Weights of a small mixture-of-experts language model, trained from scratch on English Wikipedia.
Experts: 80 experts in each of 11 layers, 64 SwiGLU neurons an expert, 8 picks a token, a sigmoid router, a shared expert of 64 neurons.
Training: 1816M tokens, 13855 steps.
Below are experts of layer 6 (counted from 0) of a mixture-of-experts language model. Rows are named router (the router's row for the expert), gate (a neuron's input weights, with its number), up (a neuron's input weights, with its number) and show model dimensions 0-31. Each number is 500 + 50 x the weight over its row's rms, rounded and kept within 0 to 999. Numbers have three digits each.
Before each expert's rows: a language model's description of what the expert responds to. This comes from a sample of Wikipedia text that the model never trained on.

# expert 60
Description: Sports statistics and teams. Sports tables and season text: score cells, team and state names, sport words such as basketball, yards, rushed.
router:509465508500500484531483536494485437500444565505454556521655529523519607528475460452567463421570
gate0:481506553571583549499553509479544507563534584590499488570539538524605466520541441567592486555514
up0:541514487479543644464467448576483537493467450451528455471485484478519470460481504489441458539456
gate1:453461566362517535506534493562442474499507526487438558511539502528518449517527497418485406501466
up1:487539516545521601523466481687483511401370485470475560494545511463399445457468471490446461546499
gate2:419537534522525454384383464505472546474525508460545441544483608470480534443385540489472436499441
up2:506577424500538499477534507523472532508511566519460480551532506449579579538541507480543564466558
gate3:556480465466471555512526468529566375570552567561505509519518483555493544533474504522531487491551
up3:453497480398490512528495518521477425462411519448515445528515489534501419485523513439433516587393
gate4:449513511449443539561467522585489405402455476493479509447497466480401484487440529513501443535489
up4:553558501520502465452460473498562574450530416534536493532454522499525381455469520551491483499471

# expert 40
Description: Sports results, ordinals. Ordinals and counts in sports results and race tables, such as second, third, fourth, each, kg, World Cup, Giro.
router:501564486589565550523467550497557549546483491639482506490502495487556555600445543425490558491469
gate0:492511554510476465470520488420567549498427529507501521565503532398500425537329575489455556429595
up0:509575420471465487468517499498548601486440530450442589503514412409534520490403531510520487565538
gate1:402412450483550542538556522578460545574532455560450511509454440475537497596584467566415524520603
up1:506459535495513514423561485489548458435497579636524450431480572572460467532465563603551465464456
gate2:466513466597523524485517466522394461472557502633482436568512530539525554515456544482493510483545
up2:462557480443514484460510472522485480482461555682470397532503596477516610568465503497505507430579
gate3:484562473529568516569512580543521534528499516459546496500514468565495536496487508443537513391434
up3:505486542466462493468479523538515472495481446524489541497479497462425441473537394537491504388452
gate4:452404449424497498547431541549475463490505414578569517600535585523519404503496499526439450475519
up4:521548532511441473487525479459530488516445603410518438492464521511515507505524429462501484515515

# expert 48
Description: Clause punctuation and connectives. Commas, full stops, closing quotes and contrast words between clauses, such as however, but, although, as.
router:464532621559404476516480646508505526579411515500571510543577565513542528600499439449584469475515
gate0:564516539516452431524538507523505535507406511587535473513615527619510609470578488503556539447461
up0:530409586525459521577472475529494505542376530469472422509483543590564483570532537474513447403499
gate1:471526466434394509615507545456520481531410487501560454582421471530531492543511525507556464552536
up1:479571482320520523489432521603485556509573441573477546519513453470522356548513469507459451573472
gate2:519517403508590526530523532520505522539554472496551469405544475468437446474492560536516488487493
up2:565521495463406477461486525470444486460492557479462498528607516503465528446492514545509547479433
gate3:343401482531398488490486596566413560447519441527475493561399498498544538556517537478518458484512
up3:509457486567532473512538457488483513521566480584556592519380494611450472498470488494512604538471
gate4:375522536440516606577473484478442548620478569535551511474527477576512480468514474483520461496503
up4:543505520508589443463576408522530528418527418477522578533425485545569427552541461593450427510531

# expert 42
Description: Year prefixes. First three digits of years like 201, 199, 197 in dates and ranges, plus reporting verbs like said, chose, released.
router:546535512484500505554468500552524532513474532441589555494485557530598497512485471444514475487420
gate0:457532508498630511584555519480502530376543460506450499649514477523498495548435474623550422534436
up0:471538504529617587610531499415383471418563527546425498552436574488521411459460463510431495589465
gate1:455548529495442518442503473535414589446539482581523556436453485421528551539484476505398518575449
up1:509496504437541509592416541547561532496593498479476435525570423513504474498445548554424498517454
gate2:501555510528541508503492572488511593476441495465537508587480495428539435470300568478422545445425
up2:592464544515459522535474461487410649507473497521620492585487550496516456559517506461465479492514
gate3:543544460462458431485444573511492438572521540524467455514529476490421481477487468518534484474444
up3:496501475513479397471528471470523448529457595547520522599507490429444522458463495519461480507547
gate4:541439485521457529529538519469470527465547529587461515428497444500407523445453593472396340511494
up4:490495468397454451562435500512517394524464551483538559466506569419567431497502572514648546439541

# expert 50
Description: Word endings, year digits. Final word pieces and last digits of years and numbers, such as descend-ed, north-east, 202-3, plus place words like York and California.
router:531531671560490502472465590488584557572511544538483546452523538459576512589510464424458483453438
gate0:498594513483402547595509560453580593568509549527414553578477557487583510427490499557490501463503
up0:499521468606591464398488560422470534508505443406557532539476477480523510431564531583490487533534
gate1:464538539427451558594560555521539607425586462439476454571475529570479487520520472607521434563410
up1:586425420594498528555457401498458502470527439570481444490493552604481469388494556475499502557482
gate2:560458540498566509491484604498550573503478497458524506467496475538484533533430490469516517559418
up2:464455458340477509458457426502507465544469553537507455562494483528507603524484504455503464516559
gate3:531449506502515394470580488448518552529544469546442577506531515603526495496447504492488444476451
up3:512435521513478434556533505612518490538563530562512488564506509497527502512435442527580490455482
gate4:501538564568460572462533579508557639532473540524514557543552481525576477573487508395394475515518
up4:497419467549515565505543503528586537423542511561508566502589391520562497569512551489446455499555

# expert 33
Description: Verbs and nouns in narratives. Inflected verbs and noun endings in stories about people, such as contacted, killed, asked, sent, him, help, often after to, he, his.
router:522519476522482385461476581473545504507404437507509509485585483346558556535423469503588476486477
gate0:538525535511497471403451565532473511540494462550608629446509445474521513533514470481520497490585
up0:518472533482537569552533472511538496430498434523422446573477521475396412556517504516512550543424
gate1:504505480397480459484545547544511464522460434516672554478520455597500578558617430547519528525466
up1:459486505532509529530482499484460491494457626537512496645530523457475429513439537414480507504575
gate2:467440506540440534566502511489499514527505421520407494504408503547453458519506482470474493468487
up2:440491482572476590494438495547522463547473481521367462387482505483488503489522433519540392427592
gate3:446483461601528408551509536600483504484586538536502563560446552424483529474402505526468551495547
up3:459433410473508435445521482573498388451450553455396562529466545470515531587514577512443521496522
gate4:515453534506506406537610444530494418435500507599495492518519501513543518482491502580474450329524
up4:410510483450503560568495529565605511449435442460465495508583513527535496517519405514464468457468

# expert 3
Description: Violence and disaster narration. Words and function words in accounts of attacks, killings, bombings, fires and wrecks, such as killed, bombardments, executed, swept, plus event-list dates.
router:535476483558527305506569501490552474489473467530558566492638545414523519535470455478600481480501
gate0:505454490526447507496541536478447524438503531487567486429500494477537542501475466494554548499543
up0:454464540525476531574486484533537531529418501403540423571488527543458437564507501492437502507475
gate1:431422492577519431430542466463427453540494470448535613471546558502438501473494525560504488556537
up1:541631528489388483535516448511419535450423394499480540552481547535589555493542471552470547420589
gate2:513495498528516465435536562577514470485489535530474474460496502483450482540538514568551537586479
up2:567522510530494445403455449530544534497516486456486522453483538424555488599494482462534475486490
gate3:426481442476479489438471482516376526422534463515488521518531472487518444493498509570389409496509
up3:503585520495496537440552478520521502451587503500602367494503531442511466558567475501478422506570
gate4:430375452584477489434544560504506412469469543439608541591505501365580484548451428487573504556540
up4:620544487443611468451509484591532511465453424530464536572567537533451467442560550553427542556570

# expert 57
Description: Word-initial fragments. Short first pieces of split words, such as invest, emerg, revol, aw, tur, bar, th, un, and leading digits of numbers.
router:548566513526472373603504542488560513548416521461474496484543577434458487487531469529471450478470
gate0:551450431491495497416486495530420588421463498508549502423531464500527505577411491513522534439497
up0:406498456483443494456577473387411494460545559422541448548479532510505508422531516494484543481529
gate1:611518478479503440554567494494563483516493525474443494445442516452512516379568479467471501536475
up1:443504531352494471518563422579483538530559511510531518453562437468600416579478455497481520514515
gate2:473476590528441444500523594450461559440435560520551433541583542566415454492563445500497496598556
up2:503441548550491523514426479540443492481596438531600563388542430519500507488556591534443597504546
gate3:573449534436565446523511486538483524484427419509443558500446553538471495496566507507520501505425
up3:457521590484506501482478419482577568458507457463553501448388514525572565487519557513496428480416
gate4:485543545590496616453491399514439376572495531547455406444432502616529487543418597483517508502487
up4:491529519448530542576480492515449574457474392535483590461532512516531529517598459476556529434477

# expert 16
Description: Math and table values. LaTeX symbols, braces and dollar signs in formulas, digits in table cells, and phrase starts after section headings, such as \frac, {, According.
router:485481448475467481541488524496508510545492512590500518565584574418503491576498474446581486510498
gate0:519484454555441529465451521489496564530531470545486585379502534513476489561511473458520542476462
up0:498429484552446441515461476419485423422505503546474562412537632574443449533470520474475575504504
gate1:503465521586587565533461441538502435512501515532510577449443459568561485523438470469553493484616
up1:485484594507499427440447556470530456503512492405520467451548420512510560427517480546463583469459
gate2:460442563538431455431458472478445493441482522414504473569481570475469486421542567493476408549526
up2:526410549492460526414536391411456560479486495539488371567530538452497538583505420478571507531543
gate3:535519476552506437451554560454471455449417538503502432558494531578513399527421486471567477428493
up3:602599585542513464536437590514443572530467574477477531499436465510516623478513494535503392562504
gate4:471493522524406458482446571552443517540537486482510548438502450507561404436512517487451404594536
up4:540461519488564565581457445396513433485395555511446526479437648582487519546611524471487510410403

# expert 44
Description: Election and municipality tables. Table pipes, bullets and spaces in election results and place-statistics lists, such as Candidate, votes, Population, sq mi, Mayor.
router:468534412492514503520422488481523468536456529489488557525516537500539455516475536460454507495564
gate0:471527535535507501476460497557493570470554527571433469428513484563438558494548546431518479486495
up0:542518521515481539431507533487464464545443501452514462487490511482506550525460470585449481446429
gate1:519519477477493416484456406482534501533318500475558496422583564496554483510478449494530477409594
up1:404500468510467549518492574538504522497517510474473469564541522447529460561510455544474562514499
gate2:422400457503451431576509506443542439474471516535466445462538539454510478531535486530523492522506
up2:465515543411482416466505562432436541562448560585519405445552519496513515471474512471515464504534
gate3:486525477457493560423599403553485514459531548504451468550509523441544450459532461538536495571487
up3:462481465612568462440411538450513567499520416467495437444522496508520541432478431490573496552482
gate4:456554431426548606557489503508420575534482492500547567418480545487529487485549531521466512521485
up4:463390502453475436484445461518587438487445474521429575508507506516512509483517440509527475521539

# expert 6
Description: Release/production participles. Past participles and verbs of releasing or making works, often after was, such as released, published, sold, moved, broadcast.
router:508557538616535515473364478449503566510455449481525493454485574478581489538419487502457419412442
gate0:546572535533535443488394447524445488444503482474599439567545492440490471519417504512386541461491
up0:493530525587446575446459402435554468502509439479501581377545468490524482529508529540502547580473
gate1:549485597489540499486565514482460604451495516510551585475478459522546455435566456579524550444487
up1:485522430590528501483561563306493544622471475529483485475530534477558485502443472510511443557394
gate2:498467551572454451523487602430428577551500474471562565474499538425491501527481455441572535476536
up2:586458424483490448623531462558555406478505523505477377515495509545529444492530547544416573576491
gate3:525471463428536469531511526453484413478520429501528416506532572497579493522468437515423449401446
up3:520432608480512427480410511410406579466428455492514541444484554494501501479464519472461499423433
gate4:539541536492390542504455460377495510461422513505481502547471423522572537437431484439548516511514
up4:472525456467520527463589514612518447568480474453560446528474527535548558466518519487437617547461

# expert 20
Description: Ancient history and religion. Words and name pieces about ancient, classical and religious history, such as Byzantine, Athens, Wallachia, religious, oral traditions.
router:488528548575451518501507523547510483528462495449528573496552508415536490511404490438468367453447
gate0:500623434423549443448503579605524482579606470457492476494540436433552586531516485553469487483545
up0:438594493512503434433488552503443515499461520424561589549495467447549448469447467500525586441495
gate1:528590463586450467557470524511492604437499446615471578501505500472535537499390488484597455533419
up1:437591386572609548565515461415457403402532439536444468477561496529531609445475495542480551496514
gate2:505394615430498496492541531540510505542512488487541581541466455552458532579541477469554531541468
up2:549391462465429508571447539481537426504440485551381489490480539372442463491335427569512498495443
gate3:464496522501407414523530591502516495533544534459631587533409441563502496629540527509476539629575
up3:516528544609561516487514460457467542430479521595499512518451533458486484418423526431474558464496
gate4:579612502454459519447576598492597480561522522507467568502566428572438617549556513401584455473450
up4:533488522449467503525452467460422523501541560563457536454536514530559472497459477590537593558529

# expert 15
Description: Descriptive attribute words. Adjectives and descriptive words in encyclopedic descriptions of species, styles, materials and science, such as white, gray, similar, different, traditional, used, known.
router:507495490539492523461505564478467547551528474623546522525502522455554490594398411459557390496502
gate0:504536556549478556602576482558511485515531415497645606525483469543548536527478495555534494489467
up0:399482436431421608582562508523529529455494517527452449532431528622560488464450476508545511486475
gate1:438470463626417524477503426496431554527498576481462596571407561583364532471630445550411472516458
up1:550517488547502478440463498481496484503496432480572436436449391544563429481474446525523512403484
gate2:514462456526536425438541568532534512549573511480539528509487505556515457512545487594507426495471
up2:507629483517532471468529468529556489538397430515516548571488508476442371554458450596499449550501
gate3:455487514492516567483552554555493459489477482450525441518533444548556509504535559482565515512590
up3:489543470521491480397520461510448534443572524478498523372439462453654526594470520520633504513551
gate4:395538496498452488534471538535516545587461462520504631575504539536410526570497495417456493434533
up4:402501516553510474548423566507481512478505389436516491488545458563479496515397485520438554426486

# expert 7
Description: Word-final suffixes, medical text. Inflectional endings and word pieces (s, es, ed, ing, ness, ff in suffer) and digits, especially in pharmacology and disease passages.
router:522505508466472393498516567497576516611460530545504548616568599374457529554506498500515445469519
gate0:603446487494549508516455503439543424494373500585496465522453365549545504576577490419517491614566
up0:466483564462547542396539515533505493419463576545511405481535432445421534484440449499516566458470
gate1:449533567528439567476439547513551456581470523596375512486533454516557499491431500513512524548429
up1:549510507552468491584502511513491546420409538498585539427546519583610419503510476420584548416565
gate2:492531493425537438449464526602490528518510426460446464557505552458541483492451566518512395561553
up2:440599541534494467537481514502547398657519442550603534567514566549604499472541482464487496523517
gate3:551438552487438500443470512496579491438465470531404498525498475519477533518583498515556519505573
up3:460501420525442572518476514413447582559532482456479472540429544501467537443446471499398456553469
gate4:500548544465500556525513488485485563530490509462574540534496476598542469497513545536588445547462
up4:515585561467525545511413463376458504488551516484529424528507499419454446604472447594471427524556

# expert 46
Description: Inner word pieces. Suffixes and middle pieces of ordinary English words split into parts, such as ter-rif-ying, ex-tor-tion, acc-ord-ance, -ing, -ator.
router:617526616450501372538442474495521499498481503562614539494493590451492462610502416507495481457458
gate0:538491452492563430476463571596545382511539387413621542522590524404529524551590480539513529394567
up0:425469535565548571426522425537520496522397577472385425531446550464533514510522485462456506584457
gate1:505536436537563439586474455476482625579519466429544503528543530420517444565459474493467509517579
up1:474537444529525431582483563455450553564476493475648532449509451522507464540556467491484496475462
gate2:511545560496474381504502586515604563474490527421547463425512650539527551407462491547534497503525
up2:425531536454509535477512540434560458602549422421476572489506395414468566445553513470500501541574
gate3:577498541471494401479486551519509404512457536524565537430456518460455468525472508489581468587485
up3:495556475391517485454487496550568454541530394508480552509498469550521519555617507452509545440544
gate4:466522509450461501485509618442494507488429468530553507551464457504524566498402472490494482536617
up4:423567446526470582374498444563521451512499458597479503453492558498472574425516500422492572513408

# expert 9
Description: Numbers and line breaks. Digit pieces in years, populations and table figures, such as 000, 199, 21,835, ordinal th after century numbers, and line breaks ending list items.
router:507520470475529527504439525419574507453432537487493537543431590512587474531491473445455467504392
gate0:526464503431512498499431456385499403496476570511440531517456495449504495425412465564443601502502
up0:465498416441528484436525404392463447508582467397519529522589512436444460490476564493462501532564
gate1:436490500517540488472527529426572531467535542539510491483486541439523525432467507501419477526524
up1:601539484416509519609505402573400457509535571519510506474572550576613491562564524464596475551486
gate2:567510463415429500484540464443502531477534513455506492475491549429449510515557548526492569549380
up2:562501513520525490521435401523465510407503420497587539528516485409520520538426432597455514433500
gate3:506616534512563549498547551411478569472449502437548489615467485537534507465457499475510538474462
up3:551484450433540468510515523558470537538438529435540506496515446470511494591573581435507459455519
gate4:411534496463548525473423502505436520482491479500490394447497505479537562516438503457520448530471
up4:555519550484514527503458482421497555475419508510444555528561468518466482482480512525421509525408

# expert 24
Description: Math markup and table cells. LaTeX symbols like {, \, $, ^ and end, plus table pipes, score digits and odd Unicode bytes.
router:448531512540439486512483561524529511575485561632495443560594562429526578600446505490580477480561
gate0:436586461517533447466517542578528557506491478454531481487572520518431565546496342565537552469401
up0:450467471457489516383533484481522468543517483459551451577536517496440590497548452551540545449464
gate1:530530466447480463490472566504542466535424465566490505543472433447433508580529417548549525470496
up1:440550421543452464499553505435504463494569571475534522470533560528514580472590516551435498502531
gate2:466445527517452445491481432587450594517410482558464506440502504496473485556545494551549378573480
up2:451507440424437596414495483492475476443446457483490474567548450469482553557482598599549484507563
gate3:507511453551457549457473439482492622471538559559550486544593506505538563414523453518539434460404
up3:492474488501506489607542468484610392512468585450479480480406490506514526496498468420518464401558
gate4:505539531457410432541497458516473437557494523518495458489591506506458518556433529499492464450471
up4:530470369534556496442493576517526461485453507454476535507464458453502453450485431522531419539577

# expert 14
Description: Historical narrative connectives. Time and narrative words in historical prose, such as century, during, became, until, and "the" or "was" starting a clause.
router:544472558517506438518543518506537621502435477512521541484573504454512518490499418477510416470409
gate0:417440538590456534466530474528492436496598491497501493549498523531515487516521506548463449418546
up0:602496406522496436460561490523656435488592517506490563492430499432498549525470544502503524450530
gate1:440469531500394608509537617511450589532467408437546574548420548568418407507518553493487475461496
up1:397579570433463458531483463433540465572447575498463460537528534491452469477571524463432535460521
gate2:408501512536416548586445560531568557572435398547452509498421485556412573544538432508545401416539
up2:494575545459543488576514414515494473515520539530559483443506443452606585493537597492499498551515
gate3:454473480494498456487515608435534548514549413492434497407500467449402579504475489450550526464484
up3:502454514510510486443580520464511427432502475559481476476652517524508489376526471588570572430471
gate4:569454485373524342516521544473491469519501536477511508600430494503523463552490421526541540522453
up4:450505441486560525497492450513593409530364468514484454514563468523477572442477625399505471509490

# expert 31
Description: Narrative and dialogue words. Function words and pronouns in film plots, reviews and quotes, such as you, My, We, love, tells, the, comes.
router:521554562550510416489475562511582501594436495542509551440511498360588524601475585464565474523441
gate0:564416496559479506477464562501369552549515513566517462521511522568470495539488503584427459430504
up0:477409402485486466527518485556435507510493395597488417526573454574551470556461495502495508528476
gate1:483473575496528439459539575506446577485461505473595626514489421427566474602548493544477537421486
up1:420442468544501517465529545531443533502467511519453551406494525463453520611529539500483491535539
gate2:462413585567519505532502439458500457547523465511438513404551534509515515497487420473506454526570
up2:525596473528597484504534523484494448453450573460496401579457480527548514568574594473502505506454
gate3:521413556477455484508503402532454538494590471526468543524505518456470510407454530454461530437536
up3:652472474463515504431540456548560491559569509536508602556475502396468529534490492551528530502580
gate4:572527508570510549552489452521501511568569577397427531455502528495418570462537550502538441449491
up4:543460416502463508538483567503424482431457464449537522538535459543458556482537581525514545487521

# expert 22
Description: Education and biography. Words in biography sections about schooling and family, such as University, School, father, children, major, and tutelage in "studied under."
router:482559547465510538556448473496562524566437474470424470464544506446449542554492535469432456525425
gate0:519530549462512459489569553554491512522492521514465476501500477498510517496512476515575509566521
up0:584612627537550439485455494577456458468456493503502461516444480522511594509459556553496530543457
gate1:440514505432504508517463611532495477442468549470483475421482531479503574405527446483593542506479
up1:467546478543608489543458545526484483511469535564602552516458556517602448514445516444494423455439
gate2:528569470425500483589474465567576489522434538539452467489425421407534537514524476477546509499434
up2:483425469534544637473460555515569580562651501594515528451588503571560491515453525518461456567527
gate3:499547566517482522464446476459536477488534493458498527558537524582486607483520497419541552514489
up3:479512425563562520526658489572482618512450494456495555579496399498473341505443530576441412522480
gate4:556459547535533450534443512524558551467439493558576478467474519506547509541541515454516443507513
up4:441450471484510452481456495473502486507525451479409561490463484540611498525514455501494471512634

# expert 45
Description: Politics, quotes and colons. Quotation marks, colons introducing quotes or lists, and political nouns like government, country, politician, unionists, regimes, strike, in political text.
router:538473573510483465527479579384505520515447491487521454505558584500581542501557467433552467524479
gate0:535544565478522533587517497490485535429529605459465516538515471529460496502490454495484461427503
up0:506468569507567514408483522537576542521468485501507495561506488498521577510503502536554528533499
gate1:564505545492607555492515477533529477476423467544552526420503489498514499501441576493517422493528
up1:538481457446520418371560525497566515442539462503464464516520455478534547403629563495502516523481
gate2:470550410509492514543492595386470459531460514446494540553423569512496518512500492426542464512437
up2:601577467459579548553549576414592403561529471493508477510468556577529460483553492512509509482459
gate3:437521475511501461638437480456592471453620605475427498570601479472488540498450468537502513430465
up3:481487515530479452555474416414538516503424531415445489400587473586467473500534464631460409500464
gate4:479538571505458442472495559458469496484436417462500532579499484508462559559567450560571471466503
up4:454496498483546487568483467550491502583499406440572559431489446579518492462481522534555538466454

# expert 35
Description: Sports tables and teams. Sports results tables and football or basketball text: scores, positions MF and FW, league, season, team, dashes and zeros.
router:513515519519515456539479523459441459565477582538434514525634569537559595539484486448526506383531
gate0:507508544486469531470558461466436485541508535532484433581529558527446467527398552500425449467540
up0:458555445492456513412547460543498516406494519511589595552424499573430492506482497491444537515545
gate1:543474452514528553416494482518574526457546520574497615542557504474539518512429531555505510394460
up1:507542467500490467456503558559444421449542484440495532490585517575580517430470583480514385366457
gate2:475483466535513526443528511498453494491623558585525504475530415513522544467508437445489512439448
up2:504563568498461451565491536535499554560578541503438498507520548537425451461434480440476526501408
gate3:490503472459474425525506547450501552406517388482496459534486586518483448562539548487444467499515
up3:551463569497481518563489483581512520553445548554500581439508484442530512505556542473507437549454
gate4:522548592584569501487547395520479444542520548445475521545558585502471447569494513485516548507473
up4:481484529458511593535544571528513572435426557540560567481552532542447498401442454446573568505443

# expert 58
Description: Science word starts. Opening pieces of technical words in astronomy, geology and biology, such as or-bit, mor-phologic, mas-sive, hydro-, mechan-, and mm.
router:523452476551475390525503481546541575469501479637532575463596551394537494510446494462490491455464
gate0:539432497507523424527505503486493519521479507511501504455430608461462534531556423506502475493411
up0:520525462520515549434473555557429548468511563525508553461545534545506516460394541625514428378466
gate1:415426505515498450510507478460630468501536452406435427478492467476481445435467456423466514470544
up1:496495488508561534598465539391570619535555493542536528485522537455429542584504437463415569477533
gate2:481421453429522575511467450479459443484528585550478525522483540537562501468462559500503551450369
up2:511426480541566553435476394504487546608477472512500505476538475453508501441488405540515634554414
gate3:577520546547428449548531557440438546408478514559455511420505550588521526509371510454497505479403
up3:585565424484503516459525485449474570539437478448431518560514520507444424449553472484514505476530
gate4:491538539514435540526416519478444505483522443563501568452458488464556454599508481443368430535518
up4:570480555413541549537489577565588455533497466513542506483586580509446478465528439526431500543497

# expert 8
Description: Continents, countries, international events. Country, continent and regional words, especially African and European, and "the" or line breaks near international sports events, such as Cameroon, Africa Cup, European.
router:525449474584614428484507569480582492548448498476510541469456536544571438500430485499437505486411
gate0:499548422518479496603534462437523466537423485447349539549440503541540525490552506483481499409513
up0:567484467463465474444449447574436497492394563569533514467563567416519565515410567511495455511498
gate1:533431537555434543483457485530562514487362397470499499490491544485520464587531544545461456454508
up1:422610631481479490513447513499471526530571573502507560623522545398459483497528442448550550449481
gate2:511499506506495458500500459497558567523528545515467527479447513546594484469535543464452433508452
up2:586574507533520474492519506571531463535484470515549523493461527541529466550529454560434470388534
gate3:529434518453530557466510407443414471520532409588532533470511475573514521518474440401473531421468
up3:471492388600548476519478520511566558518516469462485592434449495417540428498528491432551485674446
gate4:502522496515411516479500475404551526489450543487464534413495550432482428509488597549530399466524
up4:552532540473551492487556542546447438519515506576599546494520477489566554611449413493552638522456

# expert 17
Description: Taxonomy and coordinates. Biology taxonomy text and infobox fields such as species, genus, Binomial name, -idae endings, plus coordinate punctuation and "It was described".
router:529524505509532458545482454439461537511498523596487513476504563448478456502430498494422429506449
gate0:509495532438490513399406469534454478528491444563547419373589536362571584516485530474530458490426
up0:431614451481511462458551519536444516507535414490498538543489533518432516506519572541521538583513
gate1:428502561512535529537512397449566476446555507501501481484557465574518486545466441489434506512442
up1:505437552585530477526548449512505434354513472458462500519453449621529587471515429508525554486469
gate2:517500482523520432627446469385482493545513469521435540471526490482460473532477557482421454422455
up2:540459602461435463392527598344446470436469448512542539522484483502450550471406471520540470482442
gate3:575489489484465478410527499436452466454500523535554457522511496498509565523540471491454509539566
up3:484444500551480525475509400462550516422590405519558498495533515479543477461481462447485585471520
gate4:468468433464560519499441542499550518561471424551530470519498409377542628541466569481489507521449
up4:481503397534602466469405483449534500470504443511546425492525575485499448432514564517476498522494

# expert 37
Description: Sports competition results. Tokens in athletics and Olympic result tables and prose: medal, kg, Championships, competed, Singles, event names and times.
router:489476520520591531559422491497555516631476489602485528439564548515516581558446574447501560457492
gate0:527485465546465514497476471385440462473484579524464517579468454504480485514574578430489471519447
up0:518461507497532453540594523526421479486501462517427475483514497510539510472565522492502528546556
gate1:491459527477556525434436487586497517468533556519469394517401552475458515509476530393510544509509
up1:456469436490571459562501466519468486525561579512485432477575496549550447542586502496536512504597
gate2:468452474597413535513569483480584483526503533447481511439485519471612506459502547570496565393534
up2:454514432568526514472587533474450482513458464372589438480498541517555509497488529543504488489574
gate3:500486457487430587497446425507589499576600484519471493473559538564505541458503557524518515537576
up3:528563544484555521459401579549534475524492552580497488575423419537448545595537441522535517422463
gate4:521385479441383544500514515533499448531586546491543437463454549513521443542511511508513433503533
up4:502486506524586465489567507477530527464490439536452493530518495478438522457556479519595489541483

# expert 62
Description: Government, courts, news events. Words about government, courts, police and public announcements, such as announced, Supreme Court ruling, federal, Committee, jury.
router:546490441460554396507516456464501475521418553473488468510589548442496587498496520524475501477534
gate0:453462496497431496496507509636546487476550424409481508485517502445407550525458606524491480531571
up0:511487539421576522437541526556492436536485492470459420541563518455464520491512575558597510466530
gate1:441477521416479451537503522419494566456534532499548451443542510584553585528488561495597534476574
up1:466576510437441529521501457570473484520474512548515510551526513442436524521531455472549546499438
gate2:542509455533511446474486459395487484510471519446540537512493487475454539471534525464601463547504
up2:465495563489400489482452485474435466548484583419429594606508528585423514513524484551543545600568
gate3:495556497498515515580451501430486533511480461450501620423446487433549617476533521495504492379517
up3:541471426460565546427440463490508502445474423534545563441565482403545512565445450507569500473509
gate4:489403503588451440481491554413409469430629475426516515516555564542438560471524408547504462445476
up4:494478489511568390538556499482561477581482583537485474489511545494486399539521413552514518427474

# expert 59
Description: Biographical predicate words. Words after was or is in biographies and awards text, such as became, known, recognized, founded, first, the, Award, Best.
router:521505570557543608491427543503504572549504525513489549360462552478558509556489434458490403500397
gate0:495541548522402576502416509588555544554541513549492508431480541472487444537496535389478356573505
up0:495486506562572511478541486612472533591509547599465479469529534505566496527529534399569440501473
gate1:566496540626467495564510526513557468464396553483498508548426507474498410510398485531462433499457
up1:422551467459552594528494596491425605525486489555505393648505535617464589462445510466506472545463
gate2:428496491510460602450456448515492507471516504490528448512444514397509520543529452534564547567539
up2:574534524455437552562454505494516396422521515544511554457436539490484511530476555439499520408493
gate3:485480600528447520586418462546542531551514532540492477386482511442538458521579447540497472495499
up3:522419527471531564599473530585467443464420459523504561429461442531600550532513382472544540431453
gate4:503424522500522574469473475435442437515446499487394440467519535489422607456537530439405499436414
up4:551472560495453551495387525426497568558542445482488477488508451476416340489445509523494447524453

# expert 43
Description: Decimal points in tables. Decimal points, commas and digits inside numbers in election and statistics tables, like 37.54%, 53.09%, 2,368.
router:591505505486527492581487523554516529569517542504598558479592565410505512587553561440460493455525
gate0:515595604525537508589457501549498587471400507494558438435558483474470484490530479488477467467526
up0:551414445536508491409500513431454426576484461463540554507442518465608536514497491483560521487460
gate1:554551504539446343477474526485579465485560548449486469503531423469401432549532474553500433487498
up1:472495449477548476569506515531451503589596495420429439454427503527472535535469543520572432536579
gate2:499614506522516578530485519568502540501465497505523543506535564395526555508454533468455490519454
up2:502474539452537540439443616452489528495452467457472595552495415528456511527434498625437446537420
gate3:432551595596426463417432563588479510468525587579452550462507546558530530476478457548501471415509
up3:567425490373538528533537424454438452563509509540497389546464492400421422563483513584503469553454
gate4:476515538499480464542485523475460472540501429513497503481605446576470529532510528501462553444568
up4:422472468606406548478548502515523533442428532467461415475497561547548427452483458432407455449535

# expert 54
Description: Abstract nouns and adjectives. Content words in expository prose, often after the or of, such as social, political, energy, ability, -ational, definition.
router:511530488441458451511448502482556492498422498573478518568530543435482465538467470476480422478484
gate0:485583471446505460538501510403500496551452548582542452606538520465594507529546447459567451459518
up0:502480570504648507526523470407528548507504482488523562384408575439413539547445512544538475546501
gate1:478519470518439493575429477485470484537420445546464537499471469544492575503498619496486456490404
up1:566545446509472537436515441527444493537493475512480428572409530539476518458449453542470530492428
gate2:457534543535542444480462520454549461514482479564552510521493568500493532591556557482465467479509
up2:485465454478465507498486418450546475586543514533430472482592547526537580470441527542532529466538
gate3:473525493499483465499461526580563492495484491483518444566495472486561553468555459522476584484535
up3:548494503639496518482436536530527544519537424462585427422481464451496480543521474455455426466486
gate4:461520468455459547537411432560470486523459551490567450562433443410521449567543440490555606502562
up4:479474588543537495486497509521527546485480485463460572442561490525490553567468510553499534558469